python train.py --num_hidden_layers=18 --n_experts=96 --d_shared_expert=0 --normalize_top_k=true --routed_scale=1.0 --num_attention_heads=2 --norm_place="pre" --qk_norm=false --parallel_block=true --learning_rate=0.000757 --beta2=0.98 --lr_head=0.0109 --schedule="cos" --train_tokens=1251000000
Below are experts of layer 4 (counted from 0) of a mixture-of-experts language model. Rows are named router (the router's row for the expert), down (a neuron's output weights, with its number) and show model dimensions 192-383. Each number is 128 + 32 x the weight over its row's rms, rounded and kept within 0 to 255. Numbers have three digits each.
Before each expert's rows: a language model's description of what the expert responds to. This comes from a sample of Wikipedia text that the model never trained on.

# expert 58
Description: Table row ends. Pipe plus line break ending table rows, separator lines of dashes under table headers, plus slashes between numbers, about, and with.
router:116144096136143133159147065122133118169129103141069166150146159037102097147122182138142151180146115095158108111089173144155113210115144127110137147171137118104119117139127147121150086138154107146134116185096115165102076127192158111154086096175124105084140071153108155120169141121165153135140134134137120090159129185094113108098142120053082161055165097123173081160076131072138172165108129119099137159136126091175121102112069195116159098159101106137136115175128067139136140107095091098144153118153138128132125152107146188187168075063141164099163091202180174093137194165082153130
down0:146136137164108096139052209102124121119116120147160103132175088107133166114112098120130137078114107114109144144133049119121117098106102165058136141088160166088144168068093135154179150166079136109141112098137093101098157103090110114153108136162145144083115129113137091095112104166115128209103153080110145130139149104120122147085092130144096153149172128118077138094123183159103143182079098187108124093148080146157114165064179095148126135156149133079139130101148137152147084183139189114124120171202125164128078156130137123125077189161122102171117086148145115187117162133132127203
down1:125138101131158143106104114111138092116131084065158164121124236123108167117148153100088116076114122180179164102113125155151129096138137065075082161202140119088162109087151142092155134109108135121083121090105146045069134137099173098067119108112163108177111088129106170155139168080122150162067114099095065153132163166139184153129054154139134160102159138166128153133129137108092119119151132081192172160178067173071073127129143112119158126121140127118118145173119097119094147103141140106088151148150103074115176057072099146156128096190144188163135103171172143188133097159080150154
down2:195147143102132082082107127125186101152116098106172128118179118194095132082148117134092141163079138157205132151141118100087162071101151137116141186084148128076132124156123110109068162091093116059101159082137194151127162114140087169121157059162164155105161091111192089097110100097126052076102172123127075138146132096098049110135084102137131116161131164118158143174148122083100131152150104161140160099139112154079158112163167097156123119130127133126159178095126153116169165103158132172112146102118118115037120142093169111083130139111136129141134104145119174146161055168122164095
down3:106180176140075116047135158100098109109118144109128049188178138104137115113156120131111141174176134146149113105142140165114102071104139152112147113095069081077173061173149115170091139113127110163203119103119120140083090078163129133162126173062102136117107173076170087140146127137062118166117143056147094094157136118129180084141122142183126070145109118111121157070115147156131140168165122123081158119168138204127123098071062103131098135097087149176082114138089131184137110141166116123097118198118044154107159128091126133141073186118123112187143142115124146140128099152101136141

# expert 46
Description: List dashes and symbols. Dashes beginning infobox list lines, degree and minute symbols in coordinates, minus signs in tables, and nouns like forces, technology, system.
router:120106104148118084110186124141125134153131119112126101165129186083116111108091134115156142142132094131164163118162130111152082155183164143112108226065141161114109097151112141062186167137168120065116147101134131122175119147203139106139078130130178106093126149128113146131180095123078154148114128072122154079104171139098093127198128144155121137085156100121114115154154128076125132156113168094168090159114188099102112189140157193125183130103127129098076150155170136124149067142076059124134148140110119108145140148164111126140122110072123152053158154117166115130133183150061106151
down0:167100116160142178099191104107131076171093131149100166085113178159117071117145192117138149115192093082089095144102136141131135116153119085123084190142095055118142104167104130129145109149075156142157127081089091117118084134102120145143113114115123104123116150081160194136118149044163171157133113115103090085092079158123148132141154104137156109085169144161156110193121127142136063144195153136147112124104145096127152122101179178065123110129145138138074148103095128149116151204072138186111113071165125106170120137114126103121126106111150135117115169083162149158167126161103129104
down1:130146159113061103122115180186109148071071212120079113138105079129091148146134082125100149163152145135069196166149154194110128145106136142124158071151162133132072087169182125164127121097099142182130157164098127128127049175172191150157120071169080161138133186152115112127114138132112114177199097099071109122088158122069154153102095116112120095181123161158163115119140167115133103092117145128176107143165149064162174109088157118160160153122151126110149124148172155117171062104166132094113097076089116136136134116163136159122130109124061133118115146165070106070115153076137138124
down2:156147129188123134128190146087132156163143097149123112110169133092132072157186095145170108128095129104163091191135173151110120096123110136120091117105164138126103122145108088173130153091072155151163182188119128138086159134107120131127122139109120145127212158113134099129169098156124164160106103153152120131126176124144151166096134110117079118132080137074141143161165157177096169078092097130097071050085134097126130121102121144123189089121142151149153133131171159156056123118140148142162087081095122197165160111088114130113123116153086112150123177077152079135119120152055166121
down3:140114146155071151112109119107114175113105158218145156113097111147111115109154171144100117138117131144101075110116113124114147086109126113099083180137159092151169105147156114158148169174157145098129107154121155121140069145163143121103069116118170118141118160091106125095124175148164195133187180159114146115142210149067122105146149186070109122108115156131147112147123166139109143135123109123131091049149142122102076098083096125111127123099096117160182156160131128161110112135125204064089094136102151127115116058060059159168123131141136161135115153124177055101135170117084160085

# expert 49
Description: Auxiliary verbs. Auxiliaries has, had, have, can, could, did after a subject like the company, the school, often before been or not.
router:150156109169117117113081144129148103105073074168152162155172101132119134128112091089091094148094143064168119136119108090107100165126178141127118130131090175115125198143106119085166125098187118154131149116177057129099092083101154085172154107056125140140129145121120184218109145122122126109145199164142162133185116154090164068115128151082164125145108102143102076158123060126151173111109122126097173077126190110142161089120164122103177160113128138154132162122130119177132027156100129104107123175027151163114097129156144153132087115106116121077109124175155153082102110135117160136
down0:119163125120116102112102116089150124149122098088131119142146103132134162144092114161086091164104158174154133155134129202144092132103112127117078118141135147102146147097090146109147176118124140144131171163142107103130128096173156108098169056051056125146113102162158159130058108166138103132122091156108119082144120067155133147105082109099110086121186173133092162126162110171142174108067127181121158074142147154088116114080198147148197181099130157121154096098169146154127122109083140148127118135079169155136104159146100136130128170180142127173171087120137142126177107136135142107
down1:155004156155128104103124143128119081164141122159140116094050112158086135120129148084136079147133137145132098157112079139185101119133124175191124145132161120152104134115197111085049095177095128097089110089128109088140173121062143161134115142073104117133134077176162126141123087126206123145188199206101152148120123145098128127136120148108160120113145139117090123121141084111145124110088129098117094154074142118176110104130152104137179126105154140137120174126147108122126090136097111142121131107104125157084169171174204154117137136137133135097091163140129193152099092111126169170
down2:142098175138152141138095111134087118149161130082147111093126122195148079129087115126158124090162056105120145133086120114133124063117125139098073106123093116181091125161124111120172067136074070113119103149183125058144158130142119096078103165193135145130142154152121124102127098117133084108139155077111191119157144109177191118153107163162155144134146139169149145096183108098159090140112119124167149157097219104144171186144138116144133116122118083113113134106115088168136157086169159133149123125193167113107094111172117160118166122135104151115149149123130121078131195114127129125
down3:118090092213136052136088114167163091109144190129140098157076158120122140122116169199121145096129151130149168104097109122163120146074122104145063113108115102158140149130171125125105096155104090090068166076123092084129100130098085109178182086122096155164116180183105133149139119086086107099124101117121125147129134146144175134147137127181093143130163125138106177109140189112157100174124110135158137116132124136141141134073110132147089180106123123136125058164176120058130124102115168116130150173098197130106127145084132103223137190097111191113126150109136177168129124121142134168

# expert 26
Description: Section headings, buildings. Heading markers like ==Gallery== and line breaks, plus architecture words (built, buildings, design, portrait, entrance) in articles about places with coordinates.
router:109101160150163077185080164139064137175105129134124077137150129116047107136137131062108106129178163125136134144124146157130120131164142173131146123152170137169107153122149153126146103110108087166117135114158142149088095066158197140129098152072153115209127116142156203122112107102103086093065123108144201157183101100153089099116131090159132126155134119141100127116161148122193147144138209082187149173108176121157197078114078082085136140151098141154098116111128080141148104153162079091122139146088176147152066117124129164249159115080111191106091064131119087148178127113115125163
down0:108092134170124130188108114124124129090144165105126129152165192114098113087160119192123122167111168108098175096068102173131121061116141123092101133145167134094130116193127164046098134099153088164112135080131121107156156104147097092124145101132095137092159072128138118101105112105138148150153182141147172128132212124104124139137156115097158111141146109138100083115113117093101126129152096084116091128155109074133114160147154159068160167124148122153175152126048166143156134104108116154124058169147171131138156096113141155113161122161125090137137106110106143138085095119101120133
down1:120147174165131165164151154146209100094149125153090158113080178077122078127115086185115109140123128171147123122175166185114148143160148062069101128153106161140071098165170111129142135140115121124101134123219120105104195119154093171098085134070111147127126145152192150147175160111106117153098137194124157128054116143160129073111144131112120133108139098102106166090144182131174141148088145108186109132151073125135105144144200114156158150119127120105134124138126128064081113102147170074115084108142121160201161115149200106135132111088149059075163148141139134123126144144179133113
down2:088077119144160159148165111082178085108118162101119188049122093099150089118135175101139104108118150100111175111136082153118067176109129096115145135133157123083135116158175180094111132191162112110112153091129109152160123107152036130137125148161173083106133128138112086175109135115144082101168146131125153099111092115103154163165131115077098140192095124082150086145079121116069114110135125159158078121053102094111117159152144159122144142145163157154164129054078158092105071138108138089124117168095125128139113147135170139165093149191152169104139145130100153086137160099101113115
down3:101132133126132089112119167119074119072071113167115109108067110126204156105135116144111171127175120180153108101132088158161202112138115165160138134132107136138130108148143087108141143150135148150154120115090091159160099105112052113111153119165145172060099085080086090138130160141131118181111137154143095135104115106136135110115085131122123138129146178122162136119145058074133096125087132120145096127148113090173066137083127136146138118105163148133112080098134119088072148128122144087197103135184089115160076145123106130161164159153166145108173146133152088054105149088103134095

# expert 7
Description: Word-piece fragments. Middle pieces of split names, acronyms and foreign words, like SP-IN, CEL-IN-E, narc-iss-istic, and single capital letters or digits in years.
router:135137124143093159192133092139133169095135082142165109148159106079123104170132096139165095130183107089154174209172152229050131140135117108139089093085096153053101082137134113113157134097183070073106122097103105172149153121182124160151156145096147094092108089154138162153178151138116124078128129128112113107117135078205107131094139161122135098093165081150097101216164088132050112134065095115184131134155140160100123130097097162131135178087182131065137157113090107074121164132083119131080134130124124092078089137161152142135108118099117107141098145120128117062126119141143123131
down0:086061096123184150153143155125181120114140147170154117122179111085179082103145113130157121121164108123115105105109127057083102157121153122151166108101111146096184136167160139174167123183178191132118175125122158092155053128121112132161160123106116095114206098115149118161090080116140137088147221173118091138148153108176165164135093130097114086197198152159151049109060092123135104130152120129146095089157096101120124122126122153126136157139168143089121133163161167090137109123133108087085171095154149109120102143133105170102251135127167094107117118148166089113102129051119086115
down1:123130098113129152188209124070151112111159173125088115152139136115104116149081092142109059157157079099138123114090142120150085117109157088134094182138157115181121163084123040173144189118175160076164149215100169129119093193134076105066162132099138102149134135168126136110222147095156109132145150142031078113110147152108101138126120079106116135143115108119082083126131104148091102119076123142179130154117154140098090075154195127152115131138149183132141113094076116103214123149136162136171135183181139075152180127125124110163175150198127125163129117131135198166116112176121174124
down2:121114152140078181173125097165130147068108117210104107026135145153151104164138138179122167093185073148142109080095187129137105092159106106075102171143155097080098111083124110143164138133112144128114129118086128134074151149140131148133147126133127129106141128073078167086164118121121075169138133184085141120124171132106178168145104192138147146096134213153052171098133181116097112109131079114185184139109094134143115144094149121149146131104178154093184161173116080116081156214122123185116075141111161124115127105154124175127123083115084104181116130147124202129118089094101169075
down3:167148143113105165185110139162152176139127134156093112111128120138152144152136077145087134124095147104151146098145118185114120119178101080160126121078148092126102117167118186115121083142185146103134118123156139093144102117122157134168086126100109114118149123082163099120200131150117181130108154129133113152144092117119113062110118169063144105172062039114132049144121100101099171113167109150098131105112149074155121109150142131164073159079146139100122089098190112169147059139074129133094133146101089065158070114121106095095127133084142101182099169198106177130157127167187155130

# expert 4
Description: Quotes, brackets, section breaks. Closing quotes and brackets, paragraph breaks after short article descriptions, heading markers, and digits inside years, such as ", ), ==.
router:140145183169107098184155138144103139113131124082185102131162132141160126149140080114121125141129119127065046124221143180114157178129090096147129126044132134089089137125097138163087136112124088129160113109091140167112102136119142104105164113098132149112082146135140139157141153144116142145104142157176127119142120165153118111129211177148106127102110108162123129108137136183169093127119089115178117145180084143143177129092113107103137058121219073130150159162142141100162143146154059117203064131083105106127155144076158156148065156114137137098145064120139142206109123129192130167
down0:140103161091108131160140178085112123205162095139140151149131135138145117115146103062118132074117154194115074147140137146129167115153079175104151120145051102102139174104134138224166164081117121124075169175099149162128147072192122088113106174153151140094095193145097158162151156093098107117097126142097132134150161137103180040106121101159101064071147151116125117133166167142136160193106133143130131153100152127173122135113149156175138057089147141160094134166160099074087165131183033063118104164101115128149150180074130086098104165120083190110098076125147135158063130123124157152
down1:078161151143118108147119123158101146170092089133128116158177103190125069098187113141126158127112141104131125168106095153097081149194122157104120186114070183104090124121167148144120134057171136101078168139142162130144095116167154147113085190092084109095144146178080096162175104129039094126137115094145083120140134137088136125117090081114124101107155104120136117124195166149132151134167167098148112139138170198129116152122095128116075125091054109080092148098175092179094126138167133110106139191077068141139178153139121152120116103141207115108089119118112127141196134151080120093
down2:112105117086136131090147136112111167057124118129151094127053151104123167105144159185147108128139153114158110147190153151129096132116143055149168172101184135101123138139124119132069132125099128152112192171126123132153161107107175114139144101151196089119096090105186122116157139122179121144124128160114057074116164125120114181171109122077136117151119072067160089127119110152132126160111133063107097132157129186149188133151128174109097134055155144183131102146136176140125114120114104097084157133126126086130100238150134120097082151102085128205110105082128135108140089156140098113
down3:167117124089153153112083110101142094120180156161146153097096153122133166078141121068139164141115146146107131185066137121106105132157146124157096107101170112171151179159074072082107149156128163177098120101119083127179170156095142091121145120128095122071129092048110114152142127134181153137149154175155099170135141156084137131139145075056175185160132163138138141176128141152107158161105102099079097093192132153148141114145139250080101112135136091140136097127103152143123107159115110163132095105186194115111111215066136101103150115157134169148163135163126100111112058114102125196

# expert 12
Description: List bullets and numbering. Line-initial hyphen bullets, numbered-list periods and table pipes or spaces at the start of lines in works lists, e.g. "- Piano Piece".
router:117124111131100127144152151174187093064143135148132144118089103158130171148121101101077124144137088110166113130112076181077132120149103142126153098100099123130100168106143149114140087090155145121136118133149145190135122058126115112062166134115123120119116138163128162110150176135128080085126190128117175147120086111153120121112150074055094077155121077150135079153129088129120140076117097147100152137150138158158102093154132121118163158181145159131069139099073082184135092135162151089109069203109126136157120132147129168140153110118139113154086140161126203077173121115097137133
down0:176145139099107099162098163111099113104196083112158083133167072080209101100135164088094193149124146134105099129177140134130082090171156147082092116089123143119133090115117143176056115138164127211132143082108110125093144144107097148166120077133221136076136169124123099135120061202141134129099100119157108144153155105121151088105128111208110149127096162109099148117130140188098123122159161138192131098131103095111188149132134126102132093122149145157117174159166137066104062134089092068161109122142143108125155029104134107089117186163120129105089188181158100149160150118113101130
down1:119127136101106140069155187164116100137130162125179069092151078145143120139120088114132172159083149115094133159188123090096129216119106142133094146049145243186167163111179088148128149095170120108114113105114157109125124136069123148115113156123180100096156118141156073137027134130135158096142061104124145133108106168156158096191206166151151141127153141129041110168090139138187116121143140166133147145136107165097096111174159115097087120173210116083134089115143064147174092116099095091138123117138139068124087095084117172162140098070082147137167134158125092183151173105189144122
down2:141082108096156149157104134085135128138135181151120140185118092175136125098105111111177110116109126152189130134116112122091123132155095141132144145141114131129097174104111130126161114104147138111095147149108196132088162131130091184052112114146131131104176102082132167107139080150057087158106079116127128155134150127151122128114132106157134097139122120120152205094101086144107126107182135057101121144092164189137076144111176111106168103138085121120150124132128129149140103134137120150069183186153169121096094151214129118110151071069182109109127122168192123146178081136085172084
down3:063143107119108133109120112085094133105080087121175140171092159112107212195094163086116123131156155168064089109101186179145119120128136098147130153087100134129107130164140107127068181132133091146156111141114126095102095094094175126146116080132129110119160156134156105148115136188153188093164100166096088143125098115136112125131087167091221178117169155114114136153106091172236124190157135183110152082178103139147132108148100106098094140078132157160111139125158130152186122161100111127107154106105095134147125152113125084140081215073152150118116094142105116143175121140144138133

# expert 41
Description: Title closers and plural nouns. Closing " =" of article title headings before the lead text, and nouns after film or TV modifiers, e.g. Records, Studios, release, collections.
router:170157138167141127139145146130122121148144134042117122143089116100107063090202074145183166096194142058169143123128139164108139132130131160103103121155129115126113113147124119059143105174173119222172072146155135180129082109161134122148100116071163089087120132124066151123117154111153173125142142114128128117152127134165089093139161165078130091097087045093096121163124095142104113151100167171092114153141116103141103122123170150072118076149147147108122161142140118126128149102121145168122127149150076111147097131136230179133108144089142120102116079131140186188167184129126148097
down0:152112110094164132090078130142129156160157132132139089082153140190142059129166157161160118103055086164168063141144108098201079139147126103116114143140127140105147090108163210157192099166134087132146140186143095131125164123142138134188105076094127143101139122117119097156154093147122129190093135109117144171124160123164122160127084097082115064115128120097167142114148114156091078067070181161078054107126175124124128106160157107148103109137146184142183055133136166162128095097146140133111139142116130083183081113122087096082164149105155160122140165087139094153120070156127104102
down1:108094209099134128127122149162094137084131132098119059130099190149181153108151136119084118138123135190118155148165119078117102128148140132125164162179126197115067107138102164147093165139131106183172106097133132175069111139130077146127160131122165145100171116106129034116095145142077108101100168118104163141149138114118112074080104104127153123110137104152057133129131151087101172153148115113168130140125161078145165088110094114112130167199120153155090089164147154137162132143141125133132141157189144060138105178126120091170104112138125135123136167114121086106106125166124131138
down2:072147167120128130116119175141149151107107113129142139134132106118146130157077088107126101129134194137077120085101144101172101160105081119159149101104200114132151162181153115109171166135132098084138127124121119137143151174104095157074149143142126097076095091174093146124144079112110177117151090067066099088175147133094100107166118118111191132092152155138166148100183198175150067185126109088202134167098116150103143135178131124088141112090181092137160161126135123126130086093125106066153171084095139092136154119105118131120120133164113127077117128116108162154077126116120087138
down3:155108116116110105168107164098136077176121187085103122119130126125171147100098129136050182154144090081189130122133163116168139191122168076176109144184110101139094098132114172110162081150175123134120140143120116176120093076122132134164143065119091111131178114125136124167132114124135113177107137151151128181136136161127137129142061140083066066091132115148073167125112123096106117109131114141080122146141159117142180101171118158086188135138098168157129164150082088135153123099100127194123071129144096138081125130169165121093112131098138107158170096151185156176177128117146120090

# expert 60
Description: Prepositions and time conjunctions. by after passive or expected, and during, after, when, before, since, until opening time clauses in narrative prose.
router:156180137134120154127099138191122065115086152140126143116120155108087125106107128122159090136144115091185191147130098198137099131170077112100096154110097144099157105165091110099084164072099116086071100074132140145142157099106086071112172066103126107126137164147108066088192134150138053131113137168099123062130131184113134095143126182090137113150126164117173121125103134103099141169114107139120139153168149153127121136152123141125104133132103120194136097122127107067156131148100089178162124101158143107101139167199208156154113086142102152059178129110115161123165115157108110151
down0:189118101120176172145101128139207114150093112117133135110174165090184099146102139127136127080116148118052133096155081158143135141180082152131108139121139088076089153072122133117109165091176200139128132073157126193127183088108147100124095167151139190136162128123104075108155150140074099082152125132067081111143134137092152142148130134113146154127133092185077160106082113159114138105142102106140148110121145193149118130109147136111036118110094143173104121112194157132096118114174102117121150182152094143119097154127119138102160138105206138101147132163135127168173157159111112128
down1:120116104137101194198159106166138189135052140160125168094132094133113138119099141129133079158039072180111135062107147122169124173173111123154105133084106170106182130083184141112089100190118077188136083112122103124149120132083131100103112050146103135147231149073133141109129070084132159115148132170065162149083097117166118141157103133141141149135126121137128113157076121145106088134110137169106148137132087103110140128097175119145158122169119137186168129135108095127125087084097072115139070143228133103117083157085198137086153112177079140169137191111119113102120158148114124142
down2:121138159129117093120134170138099121110156132093118087127179151128144069127154180092164121149114139081194154076148097118111185131132137126088100177132055114134093130135128151132216146156135151165148054114063171162131106060139158112135116117125131179113139159084091135113180112127105153143125115084115119165067120125169160135094145142105072144081132111163132105108119148109120158119053080128112158148135125152102102178179187083119141116130105164089183083159163081123134141117131107094099110128115031093078188185113098081060136105119127108097162106171201081131133172171077143155
down3:190113112147142110129179128092173163121129141172127179162128116109112078166104108130133114119097106165105183100165158097130131130135079091078148116151163143122119135070118155115124142220139159147105120179110112163089157126144126208108105115186141140169173149084100174095079065104107146146111117172129115159115092085107162172132079135141127120143162068190194085118098140178126129079167096106130187134153101075086145154115140103105114148106163126175182088166151140101081126092085149116153105102145186115077143083077108165094147078118133129068137173061142153158156164111171134141

# expert 48
Description: Sports match vocabulary. Football and racing terms such as draw, Cup, League, champion, FW, and name pieces in sports results and career summaries.
router:102119114177075148160165100160165151137153110070128143163116090097086135120135105163158144114160147085152177148090110138083070124125114123090111126135069181104055049180125137074138119119165048098140136087075093108155181111170154151158055132102141092123191168178137157153179141107084159136093094153143081094121125097124149138164091150113138115078145142141081088172099163126066174160129146120184131123130170095064085177136100136178140204093100128038128157083168142110156146108074137157152122120114134082136149128151179166172129108115093121200156113143138146145141180132142162102
down0:104173063081112105159191156116197049086139144081177119155144096092132099059102116135137108114145139153115138166119151131146109117173071153134167116144179179120123102094104127104139099126148122114149113062165175122120150118203104188116114136123153046182059118157125139084168186091127132065137107102157179106153207051077164141152134139161158110110088098103131089185187115116163075101173145164086112137156153157132128134100128163135122101168178117113153086103149202113121050127104121110160135113129155136130144070114168098151107124139115061104140137157086169143128128113140063101
down1:109148149142102059181202086159197096183082152087078060135083103120114144181150112162100133130117104120115110112055086085135136130117094128131138075118169105125110110055122094142079118122129196119141130177120171163135156129116131157144142092121167154053102097150159147091111112160127141200127080097111069127136116141141105132063119106179123118108105198103129057086105126141126116107136128163190082082177140111137129134145053208151095109123184176106121091146188189115122147181130087176181075077083121156134160161179090059187165150103136077109115123071086142141170151132124096108
down2:181109136204164133137120182118097108107166059130171143155100129124119115093171144115168152130152178126115110117091134133101134149166202121147096115083151123177139110174112096107114128127162082159140121124151083200184104103072153100171105097132130053163132190153131125159142176074067092111086135163155125168071100161130128082190125102134160117132154133193042161130123116093101169160137157127158110126089169096155093117095145170129094103151086143177110163130168140166111087142091115078098152137124129049140105144120200105090139146101114171139125128186174171109154095079111106136
down3:130117119134131107115106166140125140136145155125137119174089116107088118168162124097137123145158105159057176103085147131065143130114182124115108123139127134121112122208152121113145127094086139120150127113079078165186135123062136131167143107100115128161169178116136139135163119091110127136179030232071132155226138124156178132113141105188095109110143128200149146138157181077168162159156181107151164112114141138128091135133118100100151179122125117128082164087138201114111123159105190071121087099166184149140123018103121138192116188119112172158097119054111174158195178077101164124

# expert 37
Description: Spatial prepositions. Prepositions like of, to, from, into, near, along in location and route descriptions, especially after directions such as northeast of.
router:134163099108141080097099128129074116120100119111113106107159151126056126151084204096131083095116126158135124213135132098113122138106184178114137127093074152110166047154098159108122108102142163200089163111124107130132147056137166134121094100159146108185116173118142146154119095125146098159144038093090073179093145176156194124187116077190102164160123151158148155109171153046188146148087164165086163187144180106117132109125116028139131137111106152092106132140133132158115160122128130131103150117100145136110164181123063134107151130126104152144157129115158137150162174143085178118
down0:117115173179143073115143130147097075150102116163126126198137146115159101132124103119125112115118170119097127142120091147115128104087109131160145161084139189099133115109110122126099105130131118194122172125106123175175090162135159121167192178130085169094051156164041149115114136091136179129197088115156137151166111134120131176065126056120163101075186147166120092182104153124142168136107147097034079161157088188126091104135104104070125067107061141141170151120104109088153122150128101123145173147109107128128089166126142142082126137136158125134152139137093165095089159086110152132
down1:087163169088131131133107130125120117084144152165175044137122125118099175108148091095080163094172150144140135120129165104146141115146127127096114130153156128074085099102169118201117160106138062149133081133115165077095134103123108085063124163137128096089112133175130160140128115154178107118132139129123098129129139102156095125091130115238132164174113165112104102115106093109108110153071055107095143149168083173124218166138160107108127132141070163165112145153164128127143143141167114111190152135110105113146180123095118117077135148134117049141154146158126108090131107152110108110
down2:153084100094137159131100135115177122166120074239079178135150133108133156101144126134128129142120074134158144059157209078080114104107135087122112109139103105081114163144135159144073148172160133083160151148104143195053088148126118155072071076172158104143154116160143101193145201111102182123121180159116100069159133089086118166128132195063136123062139114120164145160093111142114129121181151082137105133144109120148139129107112124104089104159138102159160073110087142121129123090106114080106089055159117103101164128101092178163127146198118115083115093104091157115100116122141134098
down3:077120103109191117156151118109208117129157165123130154154123166082133122125115127192101158186095144131101166076128156139150109121141155126143126134161163079129130104125138129121126164150180096117075089094155143154098174154100121133093131137111096122141145154197109127147129113100113097174127123112128121142117122146095102140123108140121180171151135144163095158097108088124162127087144087102031115094166134178119057123115139142115101112149086170145085118097155123178094149134126099052134113151144079122110149166086117150136112168172167141130106176114120109075115130087100144106

# expert 45
Description: Institution nouns and numbers. Head nouns of proper names like School, County, Court, Bridge, Castle, and the space before numbers in census lines such as family size was 3.19.
router:156132198125108185116085168124126159085112103152179132154109080171107191142134144137186108156155155128144086223101162107149066100163130076130128138139140163105103106109151084108131155049124138063115116114122166127123140145144160177233114162141144107155162103152158118142156090121097054080087123130155122149139124071132155113170125083200133091139087141157149158182076112119091105122128103110074143141091141150070106118052115139166092145136213104144101131091153090060169075136162090143105179132110144127124102102113123127153040111083124107117140168121118116134142096117183124150
down0:164136074125146228126141132102123145205128119119128110182168130100122137100137171125132171120166155093153074134135135080093108141140111127114078129135119117102127041145108106133121101098110151156103159126155160150106089128136151124128128181094113089104090073109150171081126124135139105145115111142204139136133123123135124183172117191116070109112162185118113092092174075136098159120139128168136116164101136155119048100074113096137124121183133114141130115131143166139188134068122162085166095158146069152128176151077122158117092130046135179159142138183132070134110118117106153157
down1:131137169204213085186134097090132132093170083138152127132057136176124136053107110146136159165114107105195087186168092154119126145139169189072086128171105111088146067076150082105122120100197148089151123142136113153089076164119098110172132098099166116136152096164102162082104209106107132119076087138078143122106097149116140111120100128153138042188096104165166118091141135085121080115053159123200113120143175140120123107144081116144174154160157172148133118154122192194128154091125129114133192119115104100115086103173131157153084120120152166115125030104151116188162142086126146152
down2:161164168192107130171065156179092157184152101138193144157149154081102117159101122165131197140147127124140121167143162094162122087098175138107151190064125181155097081116147108103114118145142155098195082142093101123129130093135114125139103225120149067151145131107097119152150117095147097158119084140122103169176141084144137086191094096144094148105123110142143050156150169140136180145094154180102142127159183124080205157132093119153099109100149161126121158131164156151137095127118107114108184143114159114143094101150073119153129142073143074113142130154096157104107131093140175133
down3:125152168153160204062120073114089102152141133097100126192125118127128114153154118186073137127148112084192149164125125107110029152133106113131120120167136072129145126125098114131121140099136131155125138144092106113127167078101128140108181077131062117193177120111110133090155088158139144153057143165147116099058126084095151153123088166105108059143126145125188119108147181137130146127156155154178196155145092140100120132122150126115103142133114097103107090127093138132162118129180080131123116157092129096144176139128107134116144132111112158145116126124134108157204184159111159133

# expert 51
Description: Prepositions and year digits. Prepositions like to, in, from, within, often in fixed phrases like according to, in addition to, plus the leading 1 of years.
router:147119188099126118060109190114159118112167127218141053129115098156125163122196137163185112141116184079111128122116158121114116131114142091091097111068093088085135113207118172183137148110133128164137114126154148134117136145117102080153132116084133139122152123092127176098139117143130155089145152101128148099190090168114137016135130165113163128132150108167137174152093119109138153129071149103195142149167130134118148151110105119155121131089100124136145085189117142125183146155146116125083103062098050151086192138095075129134116144194124066118152142186166168126104145129151128103
down0:140110110130101130144184116161115101183122133143108108133099171086124120100152125128117084177151134161084079126126115180121120132121134091111105099099207110109061125075202066108108115179147126145149115164146111147194151148105113117136080144130088108172213153135175125125109121101096160158116130117132196098162118105104122116158161101094208087142120164146080116173146167110137152108121149072156122080087163125154127123130105159094154110134113081130134129120088145137146078177136151117105110126187114133156187178139171142190183151148142137143138127103106149107135104074152098108
down1:162118113107176138151112074143065119129073143089106133097095127149090117105140127175111131116159105123146104118122152135157177078097125132108101128176174125071117133094177172115121093156136167203160094131161159131118105077087146095134118142143080096103152120163094074143138072160183154123135100073160173123126185105185129214163125122124098146148177141150173131110158059115133129092109119072094132134092110129144100127082103118111172137150102105115169145125122079147104111117138142110163129161135094093100058187149166195169101204177149122131103095119178160138113136149094132152
down2:107084116166072065092116094134098072139104149120153162160151156122126126081112127140084131117138147133122138142165144099106199129084085201160144139123116092090072147129134151139115138129056147124137116090151166147158117127080156119105115094127127120118202095175067114188113159152165104133119122124141175109147043160166144105079114119113111029080114145119129121117163127102127157151139181100122086142157167122094195097091161091160129125154114134064093146158163108108054181158144109115209129127124135135107081166141109137105154162143166109143082129149159199178136098106095177154
down3:089130116109115151066113083137165154120119142085125109176158144188164160105070119144085104127161170119106094139153154145097174094133137141146141132123150072133124078224082143168137119110110098126106097118130145089098123141147127130089194146138079150061090137097092080131072124183170090142120155103158064118187139106151139151099137096178124151215127138168134053074131070139126131140125088145076127140116147222072118118098158132164113130115131156113105163143118127154123162104157128128133143135079109107152118129125116105051141197105205104166124157144210099141101122093074153109

# expert 54
Description: Clause-linking conjunctions. Conjunctions after a comma starting a new clause, such as as, while, although, whether, after, plus died and According.
router:084154158134112111146097081154124176177083152119108093131152176099122118125135162162153106200135158192195190124171126111146108115174129120118139154174187187118077108146152157096134135133110115121169135088070129119200112147145145148134117128076184112099137063124153073109156059099097121151052140122139128048138144129090095130128041128104149135084161164104153137146134098083112084144106151116138115113064131133173094157164114179028158201097164101160103091114137086063141115163087129059140155149163161124083139119108196141090111115110105126142135143092189121116186130138111153139
down0:126156087084139136105204102132105101134149091107113124135135200115089108121140125149123131096155106094113183135200125144118138152156130134152112139125157148106112100164104136114069185094100094116123058103112073098129087141092150158083123169135169123084129068123093167104133155137113159152141193132088119094096206169120106100152190096111147122083140132089099126169141124140134169136042197138136102127192088079129145112177146082113104201133138164127177116170162177144139146093098147201111107153150105129141129170176131085111092100088125144110161083144140150143184137131122092189
down1:099098113160125110143148079144117116109125134139109130129163158174105141184108072125115165120098101127112138092110120182116131130118173150162158093139164133086199067158101184138114135127084109139125118095098140072130143155125067142121108082098105134153131173109155149150161088129109137149145175135114128103146151147134092030154185073173097102192177133133047080147153152193053088043109115130045119098177096131058119131099110139123126128124091178160127094138211158132139160082089075178128155124099112076192123126077115082097140081140133120119083114133131129153114145096085100121
down2:087102118150161159155163149141162169148113115053075126103128189179119066060103157180136070106109101179141098167158209143045077077141131099117168075084106185142153135087064103185111133148123110139094126110094142198157160146158073166119103187140041152092125099115175104123144114084101117142120128162093148130153173096135134181127096138098140111091134107165170036120174112154146072115109156131147131153136124137117063151154115103122172102095124105147133124097161158151090138114086159079149125097160172152148091135105089148097158113117163170132129131095131078128137162147100110117
down3:106134138126118151117133127116155136110124046136120113072081140145114119090138106117142110088097131128094155205202145156143151100119124130127091124093132151163054150075114061145158140184110129103186100126146145168099178092136151121051074083131136128111120096156228178125173159118112083106090148119121140136162113107147094118109160172122141136089126109104129164092108166108110066085134131087186083152203133120141129169149144050116148138142137139098170125149159140128132129150124150158190120132119114077148133163136099152113166138110149175139155083117107144189140130127143120086